Experts of a small language model: 68.5M parameters, 144 squared SiLU neurons an expert.
Below are experts of layer 4 (counted from 0) of a mixture-of-experts language model. Rows are named router (the router's row for the expert) and show model dimensions 0-255. Each number is 128 + 32 x the weight over its row's rms, rounded and kept within 0 to 255. Numbers have three digits each.
After each expert's rows: "mostly gets" lists some tokens that are sent to it at least half of the time. This comes from a sample of Wikipedia text that the model never trained on.

# expert 16
router:198116124149076142098094129186097073122152136108149156119142144148121106139047145075083105154131141148126087149086173133100111109082084113118076151140129119145120177127166121076111093130138148087122156156128124104173151115128078127166164149162130103150102109096072200126167095156109163163105156154186159138126160143139114103154105103070155128085174077109101136100148085161151162115149132158139087094149148086143114131127150128156131119161142080122112121168134187044130151107182085129149174166087087093144121181192117162044105106155098099181101164163128085133133152087151054162125112103107130125076090170153144096102170096137094175095090071075153109136080087090178137117173119144173138102160097165126102094140229184117109069136137113148146114153152164144115098106115101
mostly gets: " said", " called", " wrote", " gave", " described", " stated"

# expert 44
router:152062136156139162093092120130080115126105119077150162103138114143108086144102153084081113106167098129090100165102142149093113104095105113096093085178138155182089148104151140119093111081165145068111102121136093101148177066135100141173168195158135147155099095067107155132141127165111169170125170176176158144093152145166110117163107138067169078107152095142108156094156125157165144100120174176195072099154164086142096156113156121162129110147167074131087139133140172099090080101156084130155149119098087116130135141173107151096099090136100142151104117153093093150110174144108119158123136149115089121103084155150188078102136136204091156086088133082158077142085121113162163169167136103174177079186068180115106092123180158162107102158153109158138089170174130160143157077082077
mostly gets: " systems", "metry", " games", "ography", " lyrics", "ology"

# expert 7
router:156104159180092120092106138160090076162103158088160164151145122143095135144089108083098080133146129153100104139124134148105078124085092086120092116165139133179114158092165139151103092104142158076126111102160099100179152102157093158168164142175094105137108133105097160118135082154086147160086141125164165152111153106144078169130099132100147096120163088075099123081177099151135158092158148143139106122139174102164080134117195121167132084140120093113100127068168165093084101091154063115143173155076122092165114178154101158085103085153100119195087159157098114163115167168085108166125083187125084146123104181159138071092180098194089168110090108121151088090129137082164137103163144097165174082157106145121115124132164179195129130146154090164170066145142165128085072087117074
mostly gets: " The", "The", " His", "†", "His", "’"

# expert 42
router:142100131168106171116109112164078076148127152063151154145150154141110111133088127110058101127167130124097088143102137120073092109113082082100101161176119139146088168099156167092093108126168140106126120113112088084153156097177104141168208171158115142147137145073091130136148108156085137165101154145168164157090159125184101143124090154091171092077163097069112128129187106134146124084128148136124097087181180103134114159139155112165119108169171109100118135136152182082118119106192078120166150209085097087154116164174098114088115111131112100154084186144093101172101153126127112148109121094075111102083074133150147107115166059144093165094130078111146110095094147089158157120182184116172157095203118151155100080141164150168131101179135068141171091149167144149119094092085099
mostly gets: "inson", " such", "ald", " existing", " remaining", " new"

# expert 19
router:158081153147067148104093070174103121133149173087173172098132115133102093185109145132100097091156122131100092172092122145098101126072088096127089108155141155178090168067166160140085088126150142107104149090123119058149137101135123127152161134165119152152082096092087144111148101161095143150088161125172177115114141142126082123109104155097168089112151089117116148118167098156140132118119177170148143094161186106172101148140190130154133133162129091109073141121167163091150149090199072117125173159097068095117106171167062171107115102179093091157072154161117130149106181132111132171108098136135096144084097135161156086047150085129088153060091088118139104091088123097165180137171128140159167116157120178130099104118156157138115161168120096159140115159154187157057171085093082
mostly gets: " la", " La", " du", " Jean", " Den", " Van"

# expert 27
router:133102137128112157076134089152074071148132131095151175165147138129120132169114144133076106162166108149081077167068136126075079083102113097097101084213163143172103166084181163124061093121162138099157130088113117120154184121148137146138190136151086109137122130078084145079134093158108168152108165152184165149091169111153086179079125107110159112074181099079106156102172121154120128086151141171155085139186164108169109141091165148164132123149143095117066148117160141116127120066147083114141173171107094108163127174141083129093089095166067104145087140151101096163138148152112075184103127163124101144088083144137160088090146130166099178088065091093144108075086112084177122080163135107153154108123125142143106102114170146139094113149169085151139098142154147156099128072101096
mostly gets: " According", " Dur", "Dur", " ±%", " Votes", "According"

# expert 32
router:161102137148074155095118090138078100165111147105137146174125170162101080181104155116071101067150135152085051172103130117078110087098053076120087099155157141153115143111156116133155107126180109108120130143119096111154170089144120162170217161164136124138119141094101157089174108166091163161098188114168168126088161152125056126110092121083164114097175114105083121074156118160146135082146139145122081107183156097145104154129158127158112089178159104096097127128149169104144104099182096180153129174112084086097147178153121135121127091175091145142110107165124132150124184105076130164116084136106105125105100160141169084121146128155085161094117105111167089082102076106179201146169201103161173096115097157112131112127158140123081103171173095150147095178164143127128132087083087
mostly gets: "Ch", "Ar", "Al", "RE", "Com", "USA"

# expert 22
router:167077147165095160124094113171072100119122138095149163155150185128095113161085180117059090149185105182086068159087130191097096083070120122108097110182152141126127158107169137123097109136163142093109097163108107093165157113169106143141146129137092121169091122088073151126177083158098115141107135163167160142100190131150115112120110137081156107089158097139103152073165127166149155066145143187154097093170142126118088120138157124153145136155170079101078165129145171101122105084156045133169160143102083141109125156171059176118123044138111099122077130167085116155135160131105121159111123160108105186104111135188127113150159118134066159098122105148154120123091088064156143111203157115137154093112089146121112133125143181118126123145160086157170086200140147179113133099069109
mostly gets: " September", " July", " January", " December", " April", " February"

# expert 38
router:144112153156131163087099123193074093133125144089157185126160176129118123124088145067084100108171127111070113161094117159092094110086098105099095097174136168176108159112141119127105079095139152097132116135131112088142174090147106149159170164165122163163124076089131168125151101184100142183103154126162170159097162131126085132147077107117174033100170047085108130105158097193166140097086135183146107081163148091169092143141152121152138078187183087115093139138153151099128121107159092124138155146094075083141121150155080121093101090148108106133102151143103126156120147161123104178125153107103107136108076180152108099112178094136108163090121089109169087112134136086171122142150160122165168117180105191109098082078159166117106141183168106140152113157161162222119094108113086
mostly gets: " Valley", " Creek", " Street", " Mountain", " Avenue", " Square"

# expert 17
router:180088165150070145085087123156114098149147163065163165162132153156114159162077148070093100117157119141104063144133151190107086124069066095093089119139142127158102182104162142134097117122155149093121088098091130118156156083131127136176172172150115121166112104103093140115157082148070138161088170195170139166102160097153075140067100144114153088115173092133085146086151109163152153105136155146162111132158171111172089162104175133164113090185139070091100123142161187096087088114132080120141146172092067080128127161152098186092122101160096065154111152151094093164127157179121065175099103144106092108086107143163144082112154128124114156096108095097130081091091131082139142125175131093145153113172073146136107077119159155133110114160158115141177103141172160168106109106110082
mostly gets: ");", "})", "@", " USA", "Japanese", " Great"

# expert 8
router:192121157145092152101083104165075103171099131074134164164157148145099098147109151099097089109185114185100081129094150141083115110101087101096089163161133147157100166092169141126101116130151171078119131166136148086142147098156082102161159164176140167181108151090096158094180082171102128169089162190179164173097159124177094122131105160108163096096163111082088167103155099130158157077105142177132071080164167113147106162105160095162103078163133105107082102108131161070126119120194090119170173123093070085130134173126111142091119112170093104169111174181097092157112147135139104165124135133110079141090110157147122111124179104190065154100110100089130090106097079089162128176160145123155153075151113169123101108110133166131120142179142081134171093173162159153134133097098100
mostly gets: "idae", " beetle", "aceae", " BJP", " Philippines", " Russian"

# expert 47
router:128072182131143157098080113165074124168125182069127154106165128153107090181137125098109096135147092135101102120108168133100076111068083095097117116188164160134084162114153172095087125097126129095076130133102164110135150081144071149133156157176128164171110118095097165142120079171079160140115125152138179154112145113200067143098083154107173096077140125095090136104165099142114152122155162163131113103162123087150102156146150129143065097164163102073119149131192159091111102116175078134139162164094092117131090175194111160091150091141110086135119140184101097153087160168107100166092141095119096146084119167140153099111161108171081146067122135120181093077114078111174131102162126141188167110122052163124080113115160180145125104133171116151180104122179154139126100101082079
mostly gets: " Coordinates", "|", " Website", " Animali", "See", " Occupation"

# expert 41
router:148093138156071160095087102166101116188108169095143160155117152101124153152125145124101089090169101167091087112087160133096088090084083103096106070147145121177093157117170129124129084121188174091128115077128114075158154110145149141155163159176097141139086100081094164114158113151111145146108181140163150159092161109159095154133090152089157092078149094102098143110182094153159180074142172162154102105161176095171094135111155106109134099162148100100101146117138173091130111096141096108145159133086085088125148168133076143101144072200099075152080139164078095170131152131129107185113105131106096132092075138154149091094176109124089163104080107104137106085094088096154176140160179103176162077148117167121081089100175151136102088166124084160163084161165186164110141083080116
mostly gets: " base", "Friend", "Follow", "fo", " edge", " Vice"

# expert 5
router:139106146161078157124078114163086099170138178065173162163130145167084130142122148150074100100151108145106089163092162185112091097079077079086096111166136162171092173115162127125096096155163158061111121113123081124157167097176136150177142157171100120159110112110101140101156119156074132148092177150188159146097167127178082110113086118102172100094166097086093117090175090149150141108138156159158082086170162107144103152115157118159115090142173082101082156100151160062110097089145088125137163134119089110148105182169102129116128095146085112170078151170112117174113187170117108147110104105102098157108086165156107096130184101159082152074109134119114105082084066104139141152166137068162166111185100153095114098122154191141108123148161090165132102155152171168114137100100083
mostly gets: " Occupation", "Ro", " zone", " list", "Bar", " Domain"

# expert 21
router:123080129159091137097056090134086091151114147054141148108111146127118120144072170123068103097168150120081084160082138103098092134093088064078091087154155130146086173075169126107110106130181145077104101108112096065165153092153140150168150179164112149164092125072075137110141077165089142158067158127179154134077163108152071121127104130091163084106172105119076141094159122145185152091110127177146117094190150111165108162114191119171121107130162065107097110158150134088102133087149084118157161146084064104117125143142131114122156076176092087170085163135079127142144150148101109159123152092131095171108108132171112115110170092131086155093094106127118105074096096073165139138180145084165150091133141168101125083134142159151122097151168078159168096142155147155135126098099105
mostly gets: " mm", " MF", " metres"

# expert 0
router:179103149151086129074105114162090082163144148070137168120147137135076088165114185087105108069160128119103086213094162139098121110086101088095101093173156176160124146096158168137109087100162139108098145114124124081162147081153096163166168200147112134173149055077081145104148081145074144154097172173188144157103159097156080115127108124111181095103155069131070147093142099143144134084097155167118109115142166108155107127166147168151117107154191088072083134123141142091130100090195094097124137131097079101161146159165097151083093091173087128153107160172102087163095169132126083148113136132107104129105111177191134096105172109096109137101114120103150103090101105096155140149168130076149158094158075167149099094127185139129095158142154101156148116140166160174107151101103102
mostly gets: "present", "century", "://", " including", " ago", "Population"

# expert 12
router:119080159138106163088055102142113088155074160094115185134134124119128079163128184116062094078150116130084081112112138141080106116100085128080122134146098167163109136108156154108120071134159144106096099092132106117138133098157090174156148164150122131174096064098103128104152115190097149164090184143150156181085165116116118115099131085071151102133151116120080147112161082147108130067113144200138111109154108099168105140167150127152142047139176112097119119165123157094113131100160048126171129129099120113116112159145137163117087098179108080187116133157115121152085167128105137140118156125094105095089119205090140086117149114149107156113105080088162101095103114082163142140173148166163183125147073183101085107087202182127121150139168081191161093184149125178137154061109126
mostly gets: " (", " (#", "′", "(", "^{(", "present"

# expert 40
router:143112151145093144100100128144085069158138144085167175099157153146129127152087152110071090141155144125080099132079164149105101118086081090103105168147153137161105161120161147146108084140159147104103132117101121117163170093134141145152172150181134153130119118099083168109143094163088149161133177125197171156083172123159117136121096124104158108089156090124092142106167102154109141083122136183147075096188177108148089154124161143153133089164140085111096143103152172082110127109157074120131146175098078083195117182161085133098124091160102104164103120168104082159130169141144065161101124160096099132091081139160112088094164085211103176095095084101173075098087106096179146141150177120174172077202113154111103060131145171130113163127152088202145096164168172152140131105114104
mostly gets: " Nominated", " McG", " Williams", " Died", " Candidate", " Wright"

# expert 1
router:122101148170114163087085088155106080133108175092177137199137095141112069174104170158099070102141096162099120175073144152107065089132112090087107134155117153175099175105162145083097090102197171100121089141144092085156169119157138142159166198160116102136090100100099141093163116157078137145098193154149173136090134136165091110140096139087176081091137116091103188098173082175138141078133140154143131103140137108152104141099170147151088090166184095094096157145138171101104117123146099122141163166070132084147129157173098181094106091153123108168096135151115106145099176164101088150104183124111081152089097163146159085074150067141086182116091121072138105121084125106146142155160175094152173101108133157110064087129154148154110104141130084145152075129147144152123149084132118
mostly gets: " Minister", " brother", " President", " minister", " president", " largest"

# expert 25
router:153076135172072171102093088167062086171095208095169158158117148143111122168120141130105089089177101128072079126102184144099091080090082118084085111180158140155110159103163163142101090121150157091117093125134100086158160101150136161143151178151118127143106089068080172103190102150101148163108171160163198138099146096160097095101104155124158083117185117119105133091163110155133142083124139179147092098160163091153117177121156162165139105158139109098095142106146161108116120115180091084142161124099078119113108161155109138093163104153103093164065140165106092155104158133107085161135122079114081138091080159174099103097160107169098175094118126115154079108094105098168154137175157099154171095164078168168111083099176158152111104153143070154172083156154152151126137105099111
mostly gets: "),", "\",", "went", " troops", " soldiers", " Nations"

# expert 31
router:181068142173128132084092093155091081156122121077187173108163113132104140154107156110076082140164131142110090143104157143074074106104077066096090061129140149161111147098158143142116074104175180093119110119113125084163147107159092133142160144170114155151118081074074162123159106165094168159112154108155170138077160092150079117120074106114161124099167103091112123095181094139161139087133159152135118120157208106157107154102151123195106116147161097105092152117124181091110096111150084118158157156088091081134105165170090165091132112123103105147093137157127097161124160098107099175105098122113102130080064158169123099103150094202082180080131123105152087111098118088177168082163159150170158104146134164150111068139150178146101110165137093157158079162150177155149095084117105
mostly gets: "н", " footballer", "ologist", "й", "ه", "в"

# expert 37
router:165092154166094164111124099188099080167100122077152151112119168180114174165099147094094122123175111155127112110100142164087066082117092109059083131161158166165112157098172123105108079113155165099083100109097116084145164100160080155151164156167127140165131121079097183112187086163098143161109184115180146156122156108141079120156109082109159109084143100076129158122145106138164189099119144168148073120162128075145096155117144134167147125151159086139103159126127155095105138084156085112187120121093113092111096160181091173090114079197095091156080137173109100158098180142148093135145128179102122154108079127165128098111147104131085149091087047133166077076091096095173137124161176132175131076130109136112098089085170171133103140146179111131132138170141182158103123102103132
mostly gets: "inomial", " NY", " classification", " medalist", "ô", "ง"

# expert 15
router:143089101184059174098088118129071113164128163083134167117123149160082166159103178121084097100152149101082092140091170180120077120079091094083107134136153147167119154086145149110101107105151142098119091138136123077128132075138125181165164155155075144153070135110109148079160091208126142148111135152178143159095161112125088153115105185082200102081138102088094149124162140152140173096141149153153085102175158084127097127133157119136127107146134094122108148123168142103114115075157099128127124147079084100177095145150122170107148095161097103189102121165102120146108160163083106146100156142082077102088112156164128083106164094120095165075117094128133101095093024080151133139174125092147158108171054171110108103071143159150100103170142086186157132153163145174122132113081106
mostly gets: " Written", " written", "written", "parallel", " connected", " composed"

# expert 36
router:117077143135100158103102101137091093145133135085171170136167160153091160178090172072083096078156136126094096140109145139101100086085086098113082123143130145153131156115161161104109125103148159090073116117114139093163147095148124138162148151161122186171098134077077161126119082147102145160087159148153143139096152086164097183116072111095181069090173120091098088112165100153162163072154169169149094083144118087151112140164174126196122067172158103100115162099141131110112116129143088104111146161081061094123103175155086156074113115157076121185086144149122095148084181128136111171112098123104087122091090160198169106157145112145092172105102099146145086134109074094130185079151187120150150094173098182105109107162186160158108134137164121152143078145174136175125145090090103
mostly gets: " Animali", " Dur", "enti", "International", "fi", "Member"

# expert 29
router:155089134167130136095096095161082088143092132095138153127177130162117104164070138129073109066172114141103103155071145146087101104066095116111073110178154149157113143102147168124106089092164137101106122083150082092154163106167114149190171172154145131140110140085068130118140105170074159154091166128171165152093145147171087094136122152074157101104178123102090137103148102116120134077166157167150100103191158102162086152101149143149118082171164098119110152121158151111116120090156087114144131152104082126112123127154095164082080079169097071184102126150107110149125182160134092186086101098119091122117098146134157091074152110160094165108082062083167092124082103086161150124183196095162166093141145151140117090126186169160095062161156113171160118148164131162148118073103098
mostly gets: "Meanwhile", " While", " Sever", " Once"

# expert 33
router:122100127143089168099093112155088073151129147093167171121144130137117147165097140173091077133176144121101080166102172141083095106111085104096100123152139152152093158101169119108094077121163160101113116120158138100167157095152095150150167167159059141172097127071091165101174118186106123184097160118167143151111171130153090105109121176081160103098175106105106132100163077132085166091183145146131109089165172102158092163122165113167125096163142057084126121112165162069107128117131099105129147133089081072145110175154142137089092098165081084160083150132083098136101183144110103123090153148105075147103113149171115105105185091185074186090098093123140094097089093091159120142173153124176166082186113160140122083131154152170098121148167093185149068144158168177133146090116116
mostly gets: "raw", "hard", "og", "read", "etter", "worth"

# expert 9
router:148099140187072149109115094151106118154149141083151185107174156175086080182100137142079126141184142177085105171123167126104096102073082120086081083173126146206107149103177131087110054117142136093119076090130135123161163108164126168179158129167110131161129094112106173102111092153104132160090153159144128137135171106137107102171097152123172115129148067076101117083132109146132170098154152161151108067161138101147083164098195137143125076142177110108095137134136151091106094085180083156173155133112122067145100179161118145104104104138085125161103102178072115167141178136100128158083139114107088138079097160164122097076181107142123139060068097104148084108093096078195169120158124103149157098157156155148106099125178140122106095173141071135136107146155154142082128097114115
mostly gets: " with", " by", " for", " against", " until", " After"

# expert 13
router:179098122181090153097110097153104103128137145085165158141190128124121133195096141067105091134177107108088077099107157182088088091102112084117087067171098159175061177082150127138095099129144173087106116121088113110138146097120128142150184158148114165165126103097108147118159062173096147158073150116157159128110161129151093138141100127118189123113151106093096148109154106156136160081163131175139100098165183097153080161100156126165138119170165076120098122115130194094116104106139091146175152179090074106180131148177104165119100081176094104154091111165136101153114167163136067161109102106097090147089114143149128077112159105108077164089104116135137083106080084084151129165172161077182170130141112158106128107109171174152096142172140059159141113182142159137110114077080129
mostly gets: "www", " Since", "Between", "which", "with", "Where"

# expert 34
router:134079127151064149082107112148093104176087171118158170219108113150137140164132115113108082145148110147065104140106176134109101106105075105112110120158119173156139157123163130097089092112143161098104109147133126104153139098166118163148167167149089155149117145106065133110173078124075131168114166159166167166098184153172129128151101107091151070086183062134096152114141112148156150099130109186169097096181111082166077165116175156152107059146177098084103157139149196084102139099172105126160169179115101116163147136179098142069061081159083121152071153159085131141128166175102101166129114121108090124085109180142092094124158094165083153091114115099165083112102091099159164161182148135167142101143147140115092108130157141156081100148162121129157116176168164136138105110088076
mostly gets: " birth", " effort", " touchdown", " campaign", " championship", " attack"

# expert 45
router:139096126156082182110098118165073097139130144067162182139144166144089133174096153169103104088176121151074111126087150127091105091091099095109098085182144126156077165090168140128103112097145143077104118093151089081157161091162097155166159193178113160161106110084086156121161104191101138172092150124152153144100138104156051140132085099099149097113169087121099160101168096141145152106146143166156117084170143097145103147174144108146144086177169076107105130101155160080114090102163083114173167177080111100130105158120092163106107092144110092171100116176123083163099170111109092178139109121109098140089069182166161116109178085131079163099096104090153104095097095091164156104166171139136164091152121173114110118128150170151116110145161088137135082170152162175136056106086102
mostly gets: " Billy", " Ri", " Shi", " In", " UTC", " Middle"

# expert 4
router:105102186150096169116094108150118093136086125083141135166134154163092106185090145119086093121161090150092094169102161119078100078088097109103096106157174166150107135101154130124082083155161175108115106119126141116164161097168112128211155165174113117153103121103096153119156085170092147127081135102162173133105128116142080116109091161037162116105161125138105141106164100140151135085117167141186087096163131100151114165125171131136119067154136105090112136138148166092137131089176079130173169172099076116140113183169100148102137096193084129152077170142105096162127126113099081174108149148111090136088090149181137103083157084119086151082099092110144077111097098104165134172143176124168180109140145164094073082126148157163104099152183102167134090180166199142099083066098107
mostly gets: " man", " something", " Sony", " People", " COVID", " a"

# expert 43
router:157058179168151157087080095160103084148134155127156158133148109121108135131049187108121097119149113145078100105098152135076085098093087114091096154152122176156092158060171137117138086133170185072099158119089095072167153092155116135161179148170112194165113124109090154148152129139112150165111139132174188172113164127174112140122115094097155075085173100083121117100160117171160125071108169154153092100156167127136130139117181119157139126132161108089085165145172168098085113090148091105163142174104099110168107138159081162119090084163122097161098111158081112186134170171059089149127161132125100122113087158134170096114162113139069177098072083116169058114103146104178153109158167096178155102141115140118130090123158153135108123156164075137156116136167155148074112091135101
mostly gets: " However", " but", " &", " Also", " He", " eventually"

# expert 26
router:147096115194081155117077118167092080168137179118140160136127204091079184190132153138066117117161107098085110185131165155098091108129111107094113053124124156130119165108165143117117082100168164105094123102118148108160180090147126149162171154151109098156153123107098148130168092180112152195070160167173167148087159103164105129149102144138151078104154119077113135102159113164170120088133150171149092075178151084140089150150186108142090100167136102067077149099156144113124139110158090142150144180083122120151113152153121145130091069178111109182086146142093095177124149142117095149109166171101078127089114144157162111130173105124070147079134132142150102115112086063173123145145131134177180062174128169121104104104172161145122095131111123195150088129155148158107092083089084
mostly gets: " this", " it", " these", " each", " those", " These"

# expert 11
router:140100155162089143097071132174095101166093152093153176136141117150115114165123152060087102067171086141112111137103139139109115125072083052079087133166141158171090158088143119104096105137179191088131110112101147100157133092135085142169155172171122127155091114086081153142140100162096138146093167167197171151113143122151085148112095119113151106085175121080094127096160100154146161079106168151151133086162155112143115140125170125178093079158155074109108155156138163070108117097190080112189156142103098106162123147156072146091150109185093117144077195154110108166125156155104087171110131149091077135092111137104171067077178107194073157106109115101142117109093111116169153104154161086145168096156118160103091097126170153121089159150139086166133085150157159153108119093119081
mostly gets: " town", " village", " lb", " Honda", " statue", " population"

# expert 24
router:157101138156122151089082112180100113134151174110164175172144145130091122186157118168095107080146048149098084164087152145065103091095085109100051175146145160146078157070139158117108104092142154071125120161105086086142145089165124133187152180180087137182135085096098122107158094146094174172087148151172168158092173112153100133088110108089157072098139093101096139086156110122139127103154170175125080120159150093153095121094171128158146105149190076124089140096168151113149116111190070158123170143102088077131133144149072160106114086195092083132090127165102088152136142091124114161120109110085100113084117148127122099120140095121084176089083090113138114085098089098166151124157160107150168115174114154130085087144169148148110134160164105155153104162158151176105085086128131
mostly gets: " ==", " ===", "In", " Founded", "western", " Established"

# expert 2
router:180084152142144142097101099146080096157145140086160166149147126136095126158085136127063102117146112161075107162104148129110082093111118121091063087156156161158095162099155160082108076112162192093122125122148085096193157102134117205163149155165126148153063082093088159110161092169060153149096166144166135145126139123167081082104101152110148100121154105097089139109136082149143130093145155180141092095170131106172104167087181121137125095172165099089104141087157180118097153089145074095117160135098103094123128191147073151089133115195092103134070102158086116177090159100075097172136133122115097151097102146153159109072161101161093167086093069114140094107067104103138146102167186124156141084164103154106110089112151146156088097133153106138159109167149174160119104084093103
mostly gets: " Mar", " Bha", " Va", " National", " Bas", " consul"

# expert 20
router:120110139127127145093142108121079080154094156070171185143115126123116084153099156110095085116144140141099085150094184131120100128117083100108102081171146160149111159083149156156103105151175157103102087151105103092151163088178076166161174158183081155144103090126096124085149108159103152153087139142180146140100155138174092160152127133111187114096198091080124168087175071128142156066146160170169104095152143088131097170122152122183103106148157101095088161113174173097094137082167088151124151137096100097155105154167104150106110117157099108168085148149116070137111167104129082153065122115109111154128102167175103078085143071163100142094120051067176092108073103086147163168161165104169163088189125137111099127105158152163097103127138078148167079142140162162117120088103100
mostly gets: "conf", "pro", "Fac", "rac", "qua", "cor"

# expert 46
router:143095144159090180093085108145112061153114162102139141120125164156084152160057152135097097126141094108096100122102147161106111107077104109107107074153153153158111153079159176142114105115169139067122120123076077082156153100160122137174162159161132138164106070075086139114143088168064126159077156137145146160113158096142101134101098129108164108076170125090109137089174121152129179073111129157132082083160137078135093156122155124193128115184149081092094127154156176114130133099150107124172170138072113084145119146181112153091114108139102114180089125163103093166095171107114087140127142165105096169114097137170131081109163092139074176083079052125193093114113089089157164152178183130177184082149115159137108098151157150142082142156158084188152089166153154145108096078115127
mostly gets: "It", "She", " It", "Feder", " you", "Bo"

# expert 3
router:156100157175078187123097077158093109158116176069163159144152133115103087173079130148095093115159123155084094155098136161093075113095063069070085105163142176147099156086158163159088085088168153083124115112130146101165155096170122145176167125171110146176115107067102155122182103182081135147118174161157171131099172109158081105133099145106155098087152115116112158105172110133102123105135158171115132113189147083181132135114148112159125092176144080101088158096159175098140125092156091131142160152084090084159107168176097156115152095166102114149086154165091109165088166156124095157110128174107110142104081143139100087092125088139090158099113116107123117121096122088163149157167129092187162079169145150141077118157188163154124113160161074149141105166177164157145100098129059
mostly gets: "See", "inomial", " Gulf", " Genus", " countries", " Dutch"

# expert 28
router:140102125169092147121111097151102133169117191098160168116132146145087107180080147125083123085174075126098095089084191150091105105103107092080083137199132160167097150084156144139091109113157142090114103073130102102174134104138096167152196135162099129167122083067083129087152105151087132178118147147130178147086179121116096120140108145075167121107154108126091143105170100130122146068167144157177089057145179108162098198082180170134115093137165110086095172092146143103122119111153066089153141099112103107158094166141091133104120082190098132157105187154112110169088128167074102174128144089125099133088092143138124040098158115158092158096067136106157133064088104104154140165156148083147164101119124143113083104143144163137128112117163124145150108191168163144163121106121111
mostly gets: " are", " were", " includes", " came", " consists", " resulted"

# expert 39
router:181098162163099168114096113159089092125129166054143155118135133165114121160060145114088115113155123133128083157094142182079098129093080095110084092158081167164128148098177163122109065121161146078140097120135087106144162088155133157173157174136109106156116110112095167113154116165100151170083153160153150139103164122170098110141112110113155092119152098118095114095160120163143129076127142188137072110161159111177075144058166123148109131158137086049091169136160182083106119104177107098156111159126099086151164161183060141118072088171101117168055160139107095166124166163118114151092161110099092123105097142138150084142146102130075164102088131127163117092076086073137114126187144087171160078144095153146080111116179151137073103127163131138167090161166154161142097069109107
mostly gets: "\".", ".\"", "!\"", ").", " Taylor", "."

# expert 6
router:131101118143106146106117094160071085173071138090165170138133128162104114125107147081082109122146128113083087127066144152091101108090099091114084077155126158159145117082154163098113084081145156083096078144133097076143166085145103129166142152151135191144067103087081190114160117161091118160089149119174158117057156126146079117136115121099151107087167106083130144126184075161123162071127176164135100119156125094151117131107155154159165133163176093112112153086153138071125115088147081092140138142130074112167127133152084159120107083140107091152087144160087124154133157164081088146111123145102095131117094155162149097117211103121106179060108120090129093114095130104160163151166197126181183088154104163117102103119198182147097087115145103149157109170166175171169194090137108
mostly gets: " Angeles", " York", " Detroit", " Vegas", "rthropoda", " Jersey"

# expert 30
router:140088134142116159086079090158091083176083126079176173118126153145106124167070164142094104086180115189104110152110155166094066092072088092107095103154133160166115159098179152106082100085137149095111146086103125103151132111171102164150154178161104136175117110107074151109150096159087144161105139161156177147096171141148083111093095162105161113093160097099097140079182119136140157111112136168129126117179127082170104138130162146156110107165145077076079195121134180085094114099174111148127132153086064098154132161160107155090129099149077135154070178163111106161129160165129091156102078124096092146073084163142128107113153068121078182104115115047158090099092124086178155111163160120182156076189092132127074142128136145129120121138139114167141128151165163159127112093116100
mostly gets: "History", "Personal", " century", "Career", "Reception", " latter"

# expert 10
router:141101150169085172102095099156090085171115167084163148151136180126089106153085133147077110116160068158083082156134120141084116121106063103089100100147116136168105169082173142140061100120170149087105120103160125100146154083133111135197168170154141154176102086093096155105167096177102146153084171133163149148082175117138087149092106143106153094109164125109107136098156117195150159085111154178142091053165161097174087156127162112143131100164126098101122142113156131071100129099150096106135156159075110100142125135153101186108119094157094099156086159160116114142101137168091103166110148080114075107089086153163175109101185076113086173094071096141160125111104093098162180133179153067152175086172113159123106083141170176144121112139168112164163103146154159165120115090113084
mostly gets: " social", " industrial", " growth", " water", " financial", " glass"

# expert 23
router:145116176168122184086109143143096112160137196123153151128134163143135136157083135065084074134148116171085077120056149193121088112097077071114077131142125166164072176099154168129079077129170153114114146117141136077156181117162117138143166148165076161166127149090073150150139064172120137171092150155173164145110133101142076119135119131125185103081153077095108129125152119142135119073132157159145092085171150081171113149107163129177121098179126111057091119111151144077131077131137065108138157137081114081095122162183099106069104075165130109150087152162136106168122186111122090158106131129110114134095069129166121077137146131126121174095101110131193112098113146117151127145163147062154183093141119152065110086109114169131144168162127135167154133192173164165118143107124122
mostly gets: " “", " \"", " Born", "‘", " =", " Phyl"

# expert 14
router:169095171159124150100108107163122084145129115087148172121168137134112143158110139108091097125180127134106093151107174124097072119113078099083078105152164149160112151101165155124097116123170143081111117086143125095158134092133070136171166164154106136174110117079092150092171078159085124178089168152148157155093168122145087157073070077082147076104182084096116140095162104155141133098130160168111117090170133086159106136099152113183137102140176101086088155089151168077112106080166113111181167163125066097111110165189096146082091100142091093199075124166093088150097176108124070170084147157117088115104110156119161103070140079143079159084090107154134107116091081086177131141164169105158154097149120157137101127112170183132113109146145094156170106167180149151127084085109113
mostly gets: "ial", "tic", "non", "д"

# expert 35
router:184102182178152154095119136169115111170138142096150183161140153162103166176065146123096091111163097154141109171079167131079086092095090102091113146143097169155128160079160126087071089103151152096108088067113077086158155114124126147180173147152148147152115101055091128137190117170091174186088153115182159142111173128168109135134098124099131065092165068102073127090176090168146144125127148155139102106166135118142087175114174141153100102145124092117099158124129122089078153079170106092140133149071073114117117141135096167127119075149084086146088182163099102145119148154093091140108104146078087147104091165172173102111167105139092177098092111100152101079104109072143144125165143067160142098153097162133113093150157139127108098152154093134148113161163145140109133085086052
mostly gets: " years", " months", " days", " million", " nine", " five"